config.toml
n_layer = 10
d_model = 384
n_experts = 24
experts_per_token = 2
d_expert = 128
d_shared_expert = 0
activation = "reglu"
moe_layers = [1, 2, 3, 4, 5, 6, 7, 8, 9]
router_score = "softmax"
normalize_top_k = true
routed_scale = 1.0
balance_loss = 0.00534
balance_bias = false
router_cosine_scale = 14.0
router_bias = true
init_std_router = 0.0304
lr_router = 0.000573
n_head = 3
n_kv_head = 1
head_dim = 128
vocab_size = 32000
norm = "rmsnorm"
norm_place = "pre"
norm_eps = 1e-05
positions = "rope"
rope_base = 10000.0
rope_fraction = 0.5
qk_norm = false
attn_scale = 0.0884
tie_embeddings = false
parallel_block = false
init = "normal"
init_std_qkv = 0.0319
init_std_o = 0.00713
init_std_up = 0.0319
init_std_down = 0.00436
optimizer = "muon_variant"
lr = 0.00125
lr_mult_down = 1.5
beta1 = 0.95
lr_head = 0.00675
warmup_steps = 200
schedule = "wsd"
decay_fraction = 1.0
decay_shape = "linear"
final_lr_fraction = 0.0
batch_tokens = 65536
seq_len = 1024
doc_mask = false
z_loss = 0.0001
train_tokens = 304500000
steps = 4647
dataset = "wikipedia_en"
Below are experts of layer 4 (counted from 0) of a mixture-of-experts language model. Rows are named router (the router's row for the expert), gate (a neuron's input weights, with its number), up (a neuron's input weights, with its number), down (a neuron's output weights, with its number) and show model dimensions 192-383. Each number is 128 + 24 x the weight over its row's rms, rounded and kept within 0 to 255. Numbers have three digits each.
After each expert's rows: "mostly gets" lists some tokens that are sent to it at least half of the time. This comes from a sample of Wikipedia text that the model never trained on.

# expert 17
router:137132145133159126128123091115085140151107136143120117079156129100104123128137132102097110135115181109141160141114129132143131115097106133133103141186138160153094105135110071130115136123115119122139129134153158160145113088115202117143118120117110166128122133141069150096127147122101093088113133108110097100103136149151140130136129131117127128135119143115151128099106138107160120114129131138104136100113124080151120185138131073121122139116113132103129109151122148129144093077126137102109109117127154145113123146139183125148139134152120161132148120073111081114121144117146122149
gate0:120144160054135115138154163119099162117162125145108088122101125145145075140109105137129108123142100134128150122134160140128159129143120103119104139142108179127123110111126088127170101142157131110107118107157119118143133106118146099124181137127120108127132073071127084122139121115128169158138145132087161138141102163116178134126137087122124102132141116119124140109117133144103115123153155158140118146121152132109095138136115139088098087152143098164094115181107152116121137093122121121179115199143153126090115185136117097135148165120151136101103142134159121172135090162162094142
up0:113126101185123136126164135157126146139136099119127149159088112141090128112112119111109153099115125127142156122123094110140123155155142112132106099114166157122140127115164154113109164125104145144151109099178165113130127119133097143124087137114119159130180093125159154147158085111121145178090111100131134145153124122143161123131184147109133111123120117153104137150137158063135150090112095094107141136177107115167173148124117112119144134126097156059135109157113114131117128153098177105110122099101140106127150124124121172123106141145129130120134115089104155151130110125121144147
down0:155161127140126131121113117116141146121097120161120185181140139144181099116149174098145083109132122088156121114135114130088109116165122124156107100123156104121111115126169144139117115158142130133120125119143164128111094143163147129159147115125128135122074107143130117139094121100117131148145133149143137117124158168128103180135063118118176123113169139147136091123122176108153144138090173109076089147099155107130155118092103145112144149094095140125148144163077142162137094140141148119113130125106135104145151132135117172128136125059123108157138148130148163134141116100114139153
mostly gets: " teams", " way", " areas", " forces", " story", " character"

# expert 15
router:123134115083135128176155102111148108129138104123138114138159118183089116121100134104170140120121135138150137117134131121092124131197093153109127124105097136135110115145160149154173124156148132152132126162146127118141142139151101088133117143149104131128065117144110152138159131164130112096115165118130141103162131182125158126157120131136135132147132149124116096158131108091163126108092164139116118101141121135126188119117106190176125113111149111142121145150106122102131107077125134123129188096127157146160131126163116137127121162168130144130118129122130108133173086126181133095
gate0:151114125113110126122111135104132108135140158118136156117142087142137148130131147163176138161120156149134164109167133147107168112135105143090136148134107173151095131116164108145191154134139135089118102123137132162111134173142154116136112071113086136117119135096083152112158128112138129112100103112116119087119122133129154106141128101127127144158139133079092126154137092140141110105139105148132197138077087151135124122123111150122137154134158124115102125154138108113192143054162136128123110141104155135137152123113150118122115167114142108139150147081115151120122137139103143111
up0:139113129122104100135116133134097098074142108117128132109103123141124100105165091127150128118111137126094150166094085133159104144149127134153164123118105085141079088125095100161119079120126140119094118168116168089085105127096094112107110148130137105123158141111114165147138150117131103093104177111117143144092150106161126121152125095086122105115097086143151138104149114180156110138148132124152054092125125115121146113114103151092122129149122112143131131114104134151131098151171134139132120115105109131148176117129164118119095165134153103132156141171136092099093111148119138141
down0:142190121124120133126092121085141160104181127133163131142110168121172145118155119157110152102137105130081184176151137130165110131106136119188118167116116114160145175104138116113149163158128111158136151118119153124101125141114145157137111156116181125119162155102151158097155108143124117139104151128130116157139114120148107138110107110118147126120128117130133111118158146144126131135136122123131107107134121110136126126102152187164111136114068135150154086112144179118114100133095150150163118156101114158135079134150164110122117091101177134136156095103093152116158162087114131138
mostly gets: "N", " MPC", " Votes", " Candidate", " Label", " JPL"

# expert 3
router:148106130157143153122075144138126082162125106116183114141136143124119186111082155111131087125102113080099133118154096106175184129117175101135125107142147158115165144164140117115135118115085146151094131137100119117144124128171185156105144156141139147143136153124176133116089129160134129121143112138163111126102100124120122159180114152094106117132157132154131105076126115122111156148137118121143144160115124118098131121093119164115118159084126163151090118169105104132101128124146114126141141134164129086102118146142136149131089108095126118117115113142138153132131137135137128090
gate0:125135149155144138121115118142151092133091132071155140099163091126095089108088121109100163127080132100124154114144116172135144165140143105073138169143129105124096126134116146151119121113118114130122190122119116128116135089129166116168120125130119144153136133077142116130131081102167093154140106129099134134177103144143139101119131149124117108139149164110121108063117142131154152106108109150097103126093131144126130099141124128182082145164113102090138104106150111132134093154093123123143121134093124157152160128122081167089137152126174125141120107114143098137139082170081134113
up0:131128154148098169065097112166153126115102145081116132103085117120134112105064140143113148130094145106135118098121131126123150128136092155129121139117146118120071181118160108152141094111114123149092101152122097151135154122103176161160108081137095119128120125095142096142129112098152157156162176132100146103155129102134169110145126151101125138153119126097124120144143120109131142111156143158131133184126148127141114139114144106157156113137136136105157154125112097119129091153149141128127114167099157129186165109105132147151109122141169173119153121138171102093106135142155134119
down0:146103120106087137129130158115114131132089155167141177141162116093108128117138141150122099119183129125113125151102102099148124125105147128113148091082089128106138117093130105117120100118131140102162137141101148095121186067092127137117138135117086157150139121168175097156141163141107116055096109085087125128105118206134141069133105162145136168122139143148149125111125133154109120095149112132117145122119139123137097123163138170147086126143117141093123132122122115137130135100078135167141190072109146141098086172140087139119121110131086159096139107112123126126085119099139110114
mostly gets: "nia", "ius", "sen", "ensis", "ae", "berg"

# expert 2
router:135145106138116151207153147124167147139155133131160115134176124140125079113096132177136111096131135168150116125120119157123132101135122100099118113114120129105169125107101121071120150069116076124175126096152117118131105127153112154156079168135152161083187103149164144123108141119118137117100086078102151158137155131140142139068110092149138144121143132153119144125157128101112139088085120133141141124148118129147125122118136135133140091107131143107119160123131129135120122115132119140151112152106086146123105137178057122141137117141079111136126138132154151124157143117109113127
gate0:118105115115095146093116136165138078114143138123179107139125128085129116132115156124114076115142118129107151112123131112115118142085141127090131090088079145082142112133117171125117110119133134178136141127110081128117084152127139138117123127188109134111123109152143085174154117142142115138106141120153159104133105128127155126119077158116151112152166130134126096119124135134085132122133101130149121128163133111164125107111133076148155088111149144145147130071131120095105132117103099123082122120127091141147132087119160143180116140130141139142127123130075123135115145102087107107
up0:130127100136132147122163118143102143102103112163120163125109141122152139081106146167142116157138136153148159115145122102141124136181108128156122162150131124141141059133137167112103154178174123156125115146130145136126156117148111130129102112154180123167121133114066136125110148102129176133124152138172143090094092190103148127141143073119129104119126089125085142108114121128112152137159142142146109070127122113136104103158109116107099134082109135121158158100154152122161122173126155116127089165121115117099129135126126166100121114139135107106155167142139091159122111132145141076
down0:133166122103124119128125095092139073114127137156129103115068123096114130150133154133117115160113108112145120076157119129131149118128173113117095106090121103150129169138135129131123177147144129130073133139161136125138123097132137144142107144128115136123125106108089146137121140136171120131119105115131147127133166158085111116147162123163084128132119155139117111088128092145117141158116128093134115158098140084112123110073112109182173112111155129156107078120095099121145116098156118108090151130136151151119118160115144171153125132179137124107135135117081130113130120134108107157
mostly gets: " in", " near", " during", " GBR", " —", " throughout"

# expert 5
router:098149108142090147134131134159104163116095172129134114164146114118144141145138113146137129151101128137113134130150136105135136115161136124147146095135124086090162120137178153107101166088107121149145151126115127122135127119085096164121113107108172137159146133112159120126128095151163104161101137127128095131128138154116175125091106137118140131095153141132128108141135105120093123130132139104122097132147159110146109162137157160164107140107160188134138078141105104121117138182111097098139107108082107103125145138159114138119142122146130077114151087126082171103122132139129171055
gate0:144139137114097146098091173114128112136086161088094090150090128137123123135122118179156134121144166113113140168128132101151149128132125148114135105097112185108132119103114144167143131129156178124140121112135082167110128087145062120118093099093124093121157122159118121147145088112137109163122136102111143134126111159098140167127083103144170088156117100134130132167081149099136108124137112126147112134162097136103115135135138115149094123117116143125109144146125134135091151125157128149157121138094173110122096173152116139115142090106098134097176129099090121094119105080156158080
up0:114136121133099111129150105115168130098170083134131159131091133162175121137090140104123128143154104133152132106126164131124101169123122140153142153154151090146122162136103093120153118154118086141098158127124127135128121071108140130150115142117141116163077142126138151152116183139118136124128140134118139127126125102153147163141159133097094126126132125133116124102155128112114135165136156161119089159077116157178146152124144148104116133117126115126116127135167083143088137094089094103125129109132167122120170097114119130117179109068131157149138136139155127125101147156136180098
down0:121127052073163112102139105165127131097125121151104127149117101122129121144113109159114123087167079139124115098113148157105131121107147107147100136118120136090131132104100113093077165139095168156084131140163119148101160157144141162148144113122116117098169121111095146147107106137092125114147113178100140122122181152123132164092096120121102141142101084121123137133160123154119141135120108111100145124126092112170153138131097113107109068127181117092156135140145149127103118143106132125151109133147084140108118136113125093127103102181103149139131112102100174134092099126113082123
mostly gets: "–19", " 2000", " 2001", " 2013", "19", " 1999"

# expert 18
router:154123104154117121146060096178093179125164142168168120123135131144158180119123140117141105098112149136114109122138119100148116172116094131132092137075076127193116127149137138135134104152149129136175120132102126112136162059143099079128104103126132106106105105125175127141162100121139132160179118128169106092149127105132110155167137140118123172122139125143132130129115138158098113109119101131124146138149067132112062120158160137102111142132147112099134117121160126131097145139137153087113108110143125127147137104137106104111125103123169116103125110161121137135092124152103098144
gate0:151133146143179116114148139135172091120131126124159119139134148154081137144132091093107129157099136105157136128114142106158088085177063140152121158136150127102111162164125124141102107152122131089101134080139152182089136160087117100135138122135105136103160147101158139124093126125144117140092122113116137123097119136119098119119172106156120124161108105165177110079139142147126140132151086111172136103179141125128101114155115143129172099145081101170148129152135121135121150068137104129117109160121144117106135131142153159163110130151148133098141173067139124111167133115135170109
up0:128082132121107113133132134088155154097152120113140155169130154134165070132057137122119146091108162137133110154121117103139111101130097133155111155122153095136120131155122104150077087112129144169123149076144103170123114137159123123154092122133139129102076093126164118115150137137157141115142149133103092095152114107100144137152080103086133200141138116138168108097114099151123119082110136137119124131148124078175108125092117153116108140099125126137118119133124129140161163100126092105118141143138152138117130158112104140137136105113132148104147166133120165120129149063108122109
down0:155136135164119138147121147113132113138118121115127060147101108082143114139134107102150080116164121131168194137135143119132129144121136101114151169131155122145132116128137173099125137141122121136124120157139152068112105116122115136108082127160147123151102128105107068099120127154134179133110145106142176153124129163138150149106122133128166130173114129138124124143095129092158190151103114132141167131131146106136127117089117095102166144083126122141137178164112118126113096094114122131146136143118117162129155150112110124121138142144119101133152120133141155098163109132162152134
mostly gets: " 4", " March", " September", " 6", " January", " December"

# expert 19
router:096088138125138124121115142143109131153139121095150137098104164113127129109107085146121123114098103180145120102182093116161132102065100096140149103124147129149152161121120156141138133120124133112135150101100100148119097135124114136122103155173112094106110115110125149147137111170104127147149155116135079125109131089149118140149158129108160127113121131163161190106084126104122113056117110089124080168126100145127137139163123122151144136202100135098135173131182160174119136143126114131133131161110122139116146109169124105103131114135110096127072149132102130156141153158107121124
gate0:137110113114151107150131116144107094156096134131119144127129192134123139100118123120131148151125128125142110095106145114132111130194134153106122140076143120107156152135154134132149122151113148131125158101126112140109086087136097147138112125151144106106143147115163115114098102111092163129157129185138123136150119139129117126122058120102098157140135112126088099139132146111140150151110137126090125149125143156099123113076113106113140153155147126141088065118134121117097074111150121104106164138149117095102129141072125134173111129113167095125115112083106141145100133108161165142
up0:152118145081101145119126150151091149120143161112115100162127135086158077121111137124094116130121132127089139110113142145156145092089078088141115145137123153101141108100149132147097133110164117120098134112101135171122168129092146134154129105118152114103120094130094126152107156140154124127132110102099148169102132144194108137083156165144132068161118110162106073122133134125139171113095157102126129135165101120144143085130116143140135137118124163151156175177129122131088133094138106129147139104086159141134132165106145180188186099142128157141137114162143136120146148110107139149
down0:152101145135097150156131144141111149154146144124140127122126162130125117093146095176131147134126107140110103152188107147167131142114095154122144076058112122114125153127097136106097128122165130116168139145102096140124108098136118108104082113132126146078142129113199158108150107114117133113160136094079138128088145085124176064160162117092107119105122162124152129108119130149127131117117094150080140145111115120127089090124120131102122133151110147122142111117149126170094144127078078123162137153119154109095125115109130111129135138139124153097131163120133091128143107100123166136
mostly gets: "In", " vs", " In", " AUS", " ENG", " Since"

# expert 10
router:113108100106140142111133091130150174119101128135142150157150130159101158097164094158101116096090153122150146110116159117126141143098139143091118124114147154107146119137120130147172134139129106092134120138098133144134155200125111134146139093141127153138086100100064146145146106119116126118134117114157186125109106096147199132133148123104137164131059127127134161130104110112106143130135116094133128164114119145135151118130100094159136119090119106097146154119186137130126106156084149176163122130156138167138129106122131159122127124127124096182127143149141140146115128145128101127
gate0:130105148154186117100090149097176142160098095127148152150117141129134115131173133126129090117108093107107157164093120092120104117076181107108128096163153145079144139107148126123143145106072117121133110115149119149101087149158130141101127128094152121137118102135125070149140107084173114120123085120099124141114132137117149102143136152126135143142136114140116166146158145097116109105148123131196129161152100154127118124102137129118135103140128144130158102135139139116170194105141104102107124144115081135155117112126166091102107117135157159143108126123122130092124111153136132146
up0:169168149124114136126157142143132128172139103169119132086154122151137140131118120122116162118114147122111114136105138101130145162189107143107092042126150136153085102094174135123145136133139141129149091144097132120163149132128110096110157106143162145117141093127087117135126121118134130124124124124133131122094120143135112173101091137122135140150122190133088133145128127113119128129167147131135147124106107114129093170077160124123108120067147151109161134148118087109137178082109112155127131142112097118158169152134159114139129129157151146084179101106124144113125127108147109068
down0:114125114128092120121155144116098140144149134134116137097113134104114143134172057147143198132121121137141121134119123153111115143121079078076121154163176120097171129131096135109114119131092147103106130147154112095121133114160111152138135132113070116143149146111164099199113115122132158123137123113120157160158116131128181124124144139109146154128162091161107151099123160115127158128126151117145132081145084143136139108127127157130143112158165145141145123107116142116121066135136163168108133105142138119141128153114111118124121103121157157161156152127101093114118143157083086182
mostly gets: " O", " Los", " P", " South", " G", " Ol"

# expert 11
router:101149103131152117145132112124167144120145122115158102099149090112126139108144099084127114132141144135130134126117163091142130110146133139154125088120141118159139144122141144134130112110110140164129205095135084109146107117090113121130133107127113148128100135116126126161156139149110137141110147104116191120079136129139110129059118147091141145142117142145149127102131142114124118121104121115140110129103128102092123110121146150101157184119052143176132170150114116119148114125133104076114127103120162137132099121127145175184147136143150178124125152111113139128159148118094071130
gate0:167131096137094136163129122138105135091150109155122111157100108116135115161112059145115163171120119114120106138121089114152068112164115146097148129160143120140121128132136125151122144088166120129100093126153127150136113103124128064158161096147154152146145154144153158146120119147136148101105134120146113124170139130136130129111150132104100138116127136113139156109118127118134135100144147149133177134121137154141178135102107134101141109110133101125126153131095115116170150152144113124129106149156183170135149148114127126143134147094118152093140130121129105152090087142113078150
up0:109121111141094131079119126156107123178131138146133128093073123146137167129197128119127119122103117137138124130141114161156110164073139113175091121113117120144104179126133104164094095132136151131134140128154072144124105115101110115156133098123087109144109141095141079101148141125146127158126122130097161127131116128162174126151103152140162124123134085139116096119126145114126120153136149101126135107161151096113165164129130122125164116113117140172139124140139060112148156119136133116117063133131137133122111108154113127114092124169130108169119133122143145110119131132155145157
down0:106120138153118131065171126106120101101070111097117126159089133112119119118105115174105143118118125183163129117115140092107099128112151129140137085145118112113131124103128118149133082140140152137134143119109132142134112140135137147196168154095118126123123142138100139122159139163145192136129118145114116171142152051141122151155145091101112067150116140103134094126125127117141129109147137101132167143108145150116086122103096149153113129081143149129115119147110104090150138150083131178133102166107118150090111135149128089116092096133146112142124160126154133164143166124133116084
mostly gets: " ", " end", " began", " game", " album", " opened"

# expert 8
router:130135125134125151108113139138135107142117097135097130147086140133149122135102118116182131112142116073167120115136149124160151107126118115162110138117089147142103181090094141127093099116200101085112175128133107169182099164152130151137143125153099132141107153100160126138152137140145152087133111137120137136149166137159133118139120165101167102132127114144119109129123163094164134074133171135141115124123171144159122117132134133128155147125146140135140123139148175118166101148108128108135153125129121120151109139128137162186113134108097114102089146206101153086154150144178076145
gate0:147122141093145134132122142170120112156103125124112117150107120157114138132140122092154157101116100141141157124112161119144125099111078102125139128169084111120168152163081109143109137132133128124123069113110131079144144142174138155130071129158096157102136100131137165161169141117162132153116120134143123125141115143153103112142109089138139146170154080117146133144123147161138144139080086138142086109121164136140086109113166134099140131118104128098053123095142118129144137158130139170138124132173123119128114098139137147125102139152104117129122107150136134099100123134069122127
up0:166107173143154148112113161143104105133128135119156096142151108136177129174128112101091105118114129122162104127109152139107150111135146101116142097137133103102130169111084135134113109115161133163151105129127134109142123141120160154116131132149135121163108105149128098109186113138149121148101146146164127132118101104152129165128119115130169125117136097124222105130174119128105160123097124128136145139097168132130091127146088134143204133147125121095138106136141125126135154083116101137132099160136152111134195092133130148115122148109104125077136118093122121122148133145152103129
down0:130114133068105139123103121141116123123120157123133106133129141143094124211131134124090146113104119064097149131160122152136137118148111133114137129136121134168109102163095101148111095151157142121133154132082105145140105118125133128145192084143128116070159145130099145149136090132075130155134122083131143118111153139115147116136130150154101095129122130107092120155116139117157150127125177100139089100107143145107137118136138108140127145156110118124088078131077121120126166102086171092126112139156168111143167123130119097105113147141133110123126145138125147118104160138084106092
mostly gets: ".\"", "\"", "\".", "\",", " vocals", ")\""

# expert 9
router:090135162143092128090119184144142112110147152140138111122079127092102121105114113156173125117153130121125096136080157127119132143145116132144165154098120129103100102147110100131121127073142119108120153123081164108142149119145155114081109145119156146099143133130158112127139140117124122139095154132134129125109132081126104136101164126168097132143106129122163138140126135110148127090142085148186110190124128106123119180102179060133127113152129073157129136115119125174129146091109112149138145195157172136114116123106145122099133101123133121109114144102141120146142136134100141173
gate0:115125132118090127127118105155140115078112086135128129110108106113127136153134132166104105103177137118118109121145125124139117093104123153112162148132123124129151123147109131099154090112095127136152094150084124128163122119119184158141127118134156097138094145174149143138100124072115150132120122142084120127141104115154125145133129130147084150092122132115115090152154101111126123144120138122076117102137112114120128131135115123137127159139125135128082140219132083143132106098109144127141134150145144125149113125147089112108127122086097135111122125131141144106129101125162138137
up0:129135133126138124131136136089118146103128104150117137151149124114074138150120105120120159150142135146162118157129100100100068095125129119130128160120157127107099150132143152134135163171130156126133151082131103129160146168134090124156107129120130097108125153153110125159174164090141146129140138152132138154142133151163118130113106135157144145111140085165102171091093158105125083166124142118145098107177125153138104133144088146132113165113123116129116109166119127155161151119126104121133130129109134145130148151170132123099120102163134149113133096129121148111155158108127106097
down0:143116128079169114192106141167128123101087132125137124111176114135138098109148167156121109151124087129183150121177144147108150118094146134147101126162099097132113139145122140124144126121149112091117162122121110137137118126121146153099158166122135141132120171121114158129100136136111121133073085149167109125101165124129121131149144116098105166097119124134147084139128118150064121128110124150154143128118106113145112165144097092133112106136179135161138109153070138141108114111113098140122123143173134180140177140111127147133150108121132149112111132152125113137162123101157119127
mostly gets: " and", " &", "),", " but", " or", " who"

# expert 13
router:130138167116105100081150128119078115116113122093121180105102130132118127121146128105107109134156141153088137123108146142083118116135083121120088107145090117162128136105168167145139142144114128089143097090140119106120158076113116162093140151130176108166144113098115124162124109133134089149142154141133147140144167102141158121120132157107137100153123166103153129135147149139098109113144140138170118182135093113094140118144125143124138099132155144147130108128080140112084115082149156128111113091153125118131092141124122157100104103122160131111153110103145125135111125153133157157
gate0:109167151133114105122128137133138105084113133137142135141126141194143167102126182138140126121141157109119170108137134112177123105138103136130112114113116127154098125130152093128128113136155134165115108188137120134129105095115120060101109143171101114107108119110111119123142156172106126149146144142152180159155122166135118076105108118118116146158115162164124156130114159115119105102090108156193106180126128150142083126112082142090162117110151140114097161155115159117110156112133120135124120109150129140167114116130172126120147128108140112107142090093098101142150149167108105162
up0:137148156129176128133133114149111148128107162143094186119143169093119152092177105115155090141128137103133114131112135151093125151113098109109133134152092129125085103148135061090112103111139151105117164146099127149122104114147116090128120102123124113137116112132097114142117117104101114121093144158152136172154177118155109130115105153142117123107117141112165128146117095076168118126107137117115148108129116146129106114126132139150122137162103173125106153149099109082135149134146104100119131116147109101113060142131164134135119112128129137106132139140120080140076155116162146128
down0:150065124147125090135112080171169147157117137105138092119142086187133135102120118142143133104150131104188159153128123066135116118143114129109170129114122121088101176128110131115123125138131117131163130110153082173123120130138106134115165132132127135147104145093147113142124119126148155097122168100126109124113170107136141120091116172146078120082137092113123142118142126089167110098144146114103134138098129111105146146110156118124102128113109147152136143117135113156109126125090121136121143090118153096127123076127125140097152118112099179155120168173094098142113146104167120138
mostly gets: " \"", "|", " '", " its", " (\"", " released"

# expert 14
router:118136131112129104131090113152112120105162113143133103112125117148129138129164152105081122073172138100151137107081146142110126139119142116156105166145116126111104080122146132103116156100105119074109132135113076142152137111110109108170130114124124102127131174109106101101106072140150113134081118139176126130113128077153103119139082143148131151169080117129122113095123074146095134143189123163136150118109139103143104091132113141171140127161171151141120107107078106127127107115077098122143128092109143139133136102094142117132096116105103149112102095146149144149175123131150160167
gate0:123123114114149133160121114103132137087119105110107117126126133101107142152127107141139172164140099147105153096147124134113151101134123116115106146136124159151098128108131119118153104116108122168145132140123094181106130135094108128130117148140122167104106113170105078153096117116174132102068111111131115101105167096143146108116140174111130114126130170110121139112138154121095052175131125144133117119155142138058110124112143149136115075127118132136128119120108118182103117113124169120128153111081108177146142117159086105156094167094142150167153094137163108093092144160150116118
up0:110150148138144131118103134197147142096162100131125093162129151175141133134118139130129156114114181138154137119091109137095106119172175092143127144150089075137081142095178158140167134128148072127137156128127169112160127131086164144141112148159140175120118113109110108103123082094184110116130138105126130126106139155114139118145110145123125130108131095109130124115166130107162166109128114134089133107160138140076136178095144116121133143125091093100114080113138158125087113141145157144127123149161146137115130131119103113108159159119124075105117156141122092116153149126166154107
down0:122099102111153120151083124163140120125134132113131124114106163156120181123076146119114155156090164095133108127143172162131122130143128158110133135128100163158184133110124135147120128107078120139097084110123149134106125105168094121130106064112121143132115144142121139141178149133122101086095102101055118103111149126166104140142171107110144104116128095131087078138127142117101106173114124143143141137116142157154163128099142089127156137105143107137140192147154131116098131120104133101160120120175107120096112118163157119053079109115131137145121146122108126115189106137093110105
mostly gets: " this", " This", " British", " Western", " Indian", "tic"

# expert 6
router:108126132092098152117139113112155169124134126161124122148166127147130150097164096078117180130102105102135105126138144137087100149103107136131144115100135123104124087123096098121148127133114154121110100114146128156117149113131101121112100152122136133127168113121148100093117105153120114129129155206118126153125123115123112104128124135150080129075109113102099111143137130115138143128165156124125107148175155157116110129148108141155151141157205199124139140175137110110148132145140144150132110118149149135130121088114145133115131105135137118153146158123143076130106134166151232078
gate0:153120126092109122136124123090120127139101109122148134114131089130121111144087116056135152106116119133125185116155137115138073126093157133107124115098131126145113153146122133103125120128095132095174173124148128149118085143120137080116110118117109170108116139094121071145122112146156157144129119124102153110138144110136147110124120099180109109096144172160103112097130154128158153112147102139098098141117129102131113152118097175132119133125134144103128137110143105228123154085116173111133079124179130175104099092147087091087132118126104174148116133115098144163113108116138136129
up0:143154160166161158101079136121121142136130143100084115123125168115142132175174102141179137101128074118107138125096162142108154128130086126138124140134111145112161132220133162167117140147108138143134145095130155118137179108134122122117146112112121177148160112111111120143165140189117137111094103131146131134139109120130105175120156114107130137122144126093106123131144138146124123162106129141114138148164108086168137087178140129123128122132136163109139145138134107115161117078139129119188147126112138117109198079144096152119112082162146116129122140157109138133104119135111148140
down0:138136149112128158112098132130125116121140160153132107118154115132105140124123147105113155128116142143125103132133108129111122116174154168113134144104125090142136157136128105122121136112139109085127131167090134175133115126158118118118120114113171106170160122155127113092117142112105121136105136111122117127128103121163099121160164110134095152140142111102112107108135127125092126173165154112127121135116150108120093148101107120133130126152121154177131157115091128128148140126117162121091126136142095108144110151134138132146077147150116178086134142094158154095105133139124179182
mostly gets: "\n", "See", " Born", "=", " Website", " Genus"

# expert 4
router:126154160115171137140117159103149121124111105096163154120162144110113091142123133131163157132169102149135131157113165077139106092144119137115150127159110145161167150167129149136149127156149138090119162148133192148143103144114110143155143131149106108126105113098101162095143119094114118144100136107126055126113134122127105117094075107141121141120145212142132136099153149112162126111097140118163177097108143104120145135105140139139129063132127155125121121144132114104123154121144103100152125134133119151136165101101083096102137107094135133156080133117082134129144134161147130098
gate0:124171130135169129145110143148119146149119109117100118108127105090100094124102082143128137147155151098147121105149136147105112131106081142150134146133130128125102173140153128123077190135117146125113139089107123145098131125118125110157118118167137145143138113097161117109165150130123138151112172132168164089138130122128179115079117160122114115110111130130103147111102121101124139078095106111097116124100161133110170090138058137107149192153137127141180123104144109055118137162151108157124108171124112131126117136102130139124118114158117132133108137128117147102129139152132137159
up0:123125130101158102178120112078131139100086124134096146130115107170076158134133147095129140126143144106112088107131087113114112141142160147137166124113130118120140166139131144127142125138124152105138132119134149087152091107152114125134124130137154117126162114130107184123149095116132143112196153121131128112132119114161110134157131123121114139127107121194119097122161173139135116147119107071122142122127092118106095170173095185120155145116135150141105143113104149140126107187163133134126096130151096130103075114095093125165131145079114127115068114111120105169117119161097107130
down0:133124090129102126169138108129105116125097123146125159135191111121126166111114156164119101103100104098142108145114111125133134112111123149108118148120108118153165138149113109103125164060114135136146121136090082145122130140130171123118107128136161155100125132127158118118154128125104120106118109133101140142154093153184101153132142131127132109156091117066150131119192089121141079141060108120155141121134155064097089123148092131164101130121102171104131137126111135123158128151122135124110137083164141114115147090132089121131165085093132154134140126098072147141105146129163141113
mostly gets: "ucci", " co", " often", "_", " even", " con"

# expert 12
router:101167131171123147103129121132150138193148139099137102147135134122150120155130133093141128105150100116134097145115094097161121162133122154161100095177121163107178122105132154155161152099133124156145087099163138096107144128099097120138146089133160161101120127134140146120152093101113144090115163102144082101147128112116101183081170163152117134136082103144157126138111162126125115117185139172131151177147115123117116135132149138132105122132145116107140142098139107150192124143139118108143119113104092115154094129146099125108127114172165170156117127120149131139131128119118151134
gate0:148140146135107119073148116089119124163176121146081132152176136130107107141132116154107099171172102145093159085115155157071070134154107124129137130176141096129129116146136129091104119140141112100142107175123111084131112134192149116140169173076156099086105136133113136101137159164139106115167157114143132142116107148140143103158144136081114143174131149106136093115126111118124161152103141143153139132138158128097170150108198132121147073140098122141137156139108167140175128136112136175122106072111154142132132118162112116102140127104113127102099140140151127158123115104116102159
up0:125098123123094141120161090153091144132099144128141164103113137113143113151169155161156166196112102161150071094095114155122078122145117105155074166115132131102120152115141117097108132138126100149103100131102157151145117146097133094110101106149149142138152131152115123141102165097172111117132146134124153142174130138132143106105120116153122133091137105142106134117133149108164144109171133159132113165086096158150128135162131120117127154134121125140117140138114119114127117162123141129146147102100140127139141110124137121112068121176120101139124111135130124120188109166126138148
down0:156115153115146128102114165124112100132127129148124159095095156109132118123120096102125147115118120103120138130161151159159127156103141103125137116121172133153122142170080097148133084129145146182079118129127115160161149083133140147145094104145106098161163158093125120176106103149134124139134146123139116126058100126146155088117140141168109122123124191127123120160144163104133155132130154160077080126122180120068104135157181150121133098137154118146066102137111158117168115138112125149131148107160092125188152083140138155150089122132136176159145136136136167119103119147155126092
mostly gets: " ===", " 0;", " |", " 1;", " ====", " 2;"

# expert 22
router:128123145095141123148151161126079081146140143119080141135132122110092126153184135148110132147100153143140129114153125127135122106105135144134077162153127127147114102058127115105098178113127126174197118135158112136076090136119119097129102119119155121110164129092082129137156141125092115154115103112094131123103131136095142160092148132122150101171117126088129131114106131143152117112137099111145141114129125052127120167108081147128122125170144149113116121089138101143107128110117098108097131146133087141089151112112167146158121151155129132128100101120167104089131123132162112155
gate0:104120131108141173152159105145136117157145143129127138092149143135113115143148130128162114091119148143141143033161147108136147178107103120158074146147088121142115131119135159155145116153129120092104125111130120151107078073132150093115168068168177104108159112082102103089096156135132112114136157164130173094098123148147122166120124127162100132148118132089127102113107203172141144120148158078142109123138155104089127133119119135129124161136137130147119090133126108153113126153107134124116159142136085106155154111142128151158128124124101085114157118102163106137125150124153171133
up0:128114141121145111137135090127153129144146084131100114152123107168123100140145121101111088141098113131085125124136126094183133160078099123114109134128162138106153183172126118183119145135076136119132150103107117135096123128123095173126088142134102073103160108154143163105146112118127119106091165158138105121098135121127153120127106148172124114080126133139117168089141110121141116130082140156132149123113161148115126112130097104135168128148160111163112128132129108160128155132124120097161142106145151169147118085109166121146157144137128125139082140134100061172142144134118191161
down0:080142162123110107139117102153131139132116118125127123108144168145144134097110128092103169111112156111186125133177130191093077104136125086120106119103070126142126083110155098102146094133134115126109115113136143145125122109103187111142131108167155135154119128154135109135166134136132113109076111153115133130139094111160077175146113120147154131164114107125149098126108137138133137125156111146142124087085108122152108154131140129125133159120112118144123132087151144121110109152146164145158129118131064136136164128131117158133123147092085158132142099135113172100110117124112119112
mostly gets: " after", " where", " when", " during", " before", " between"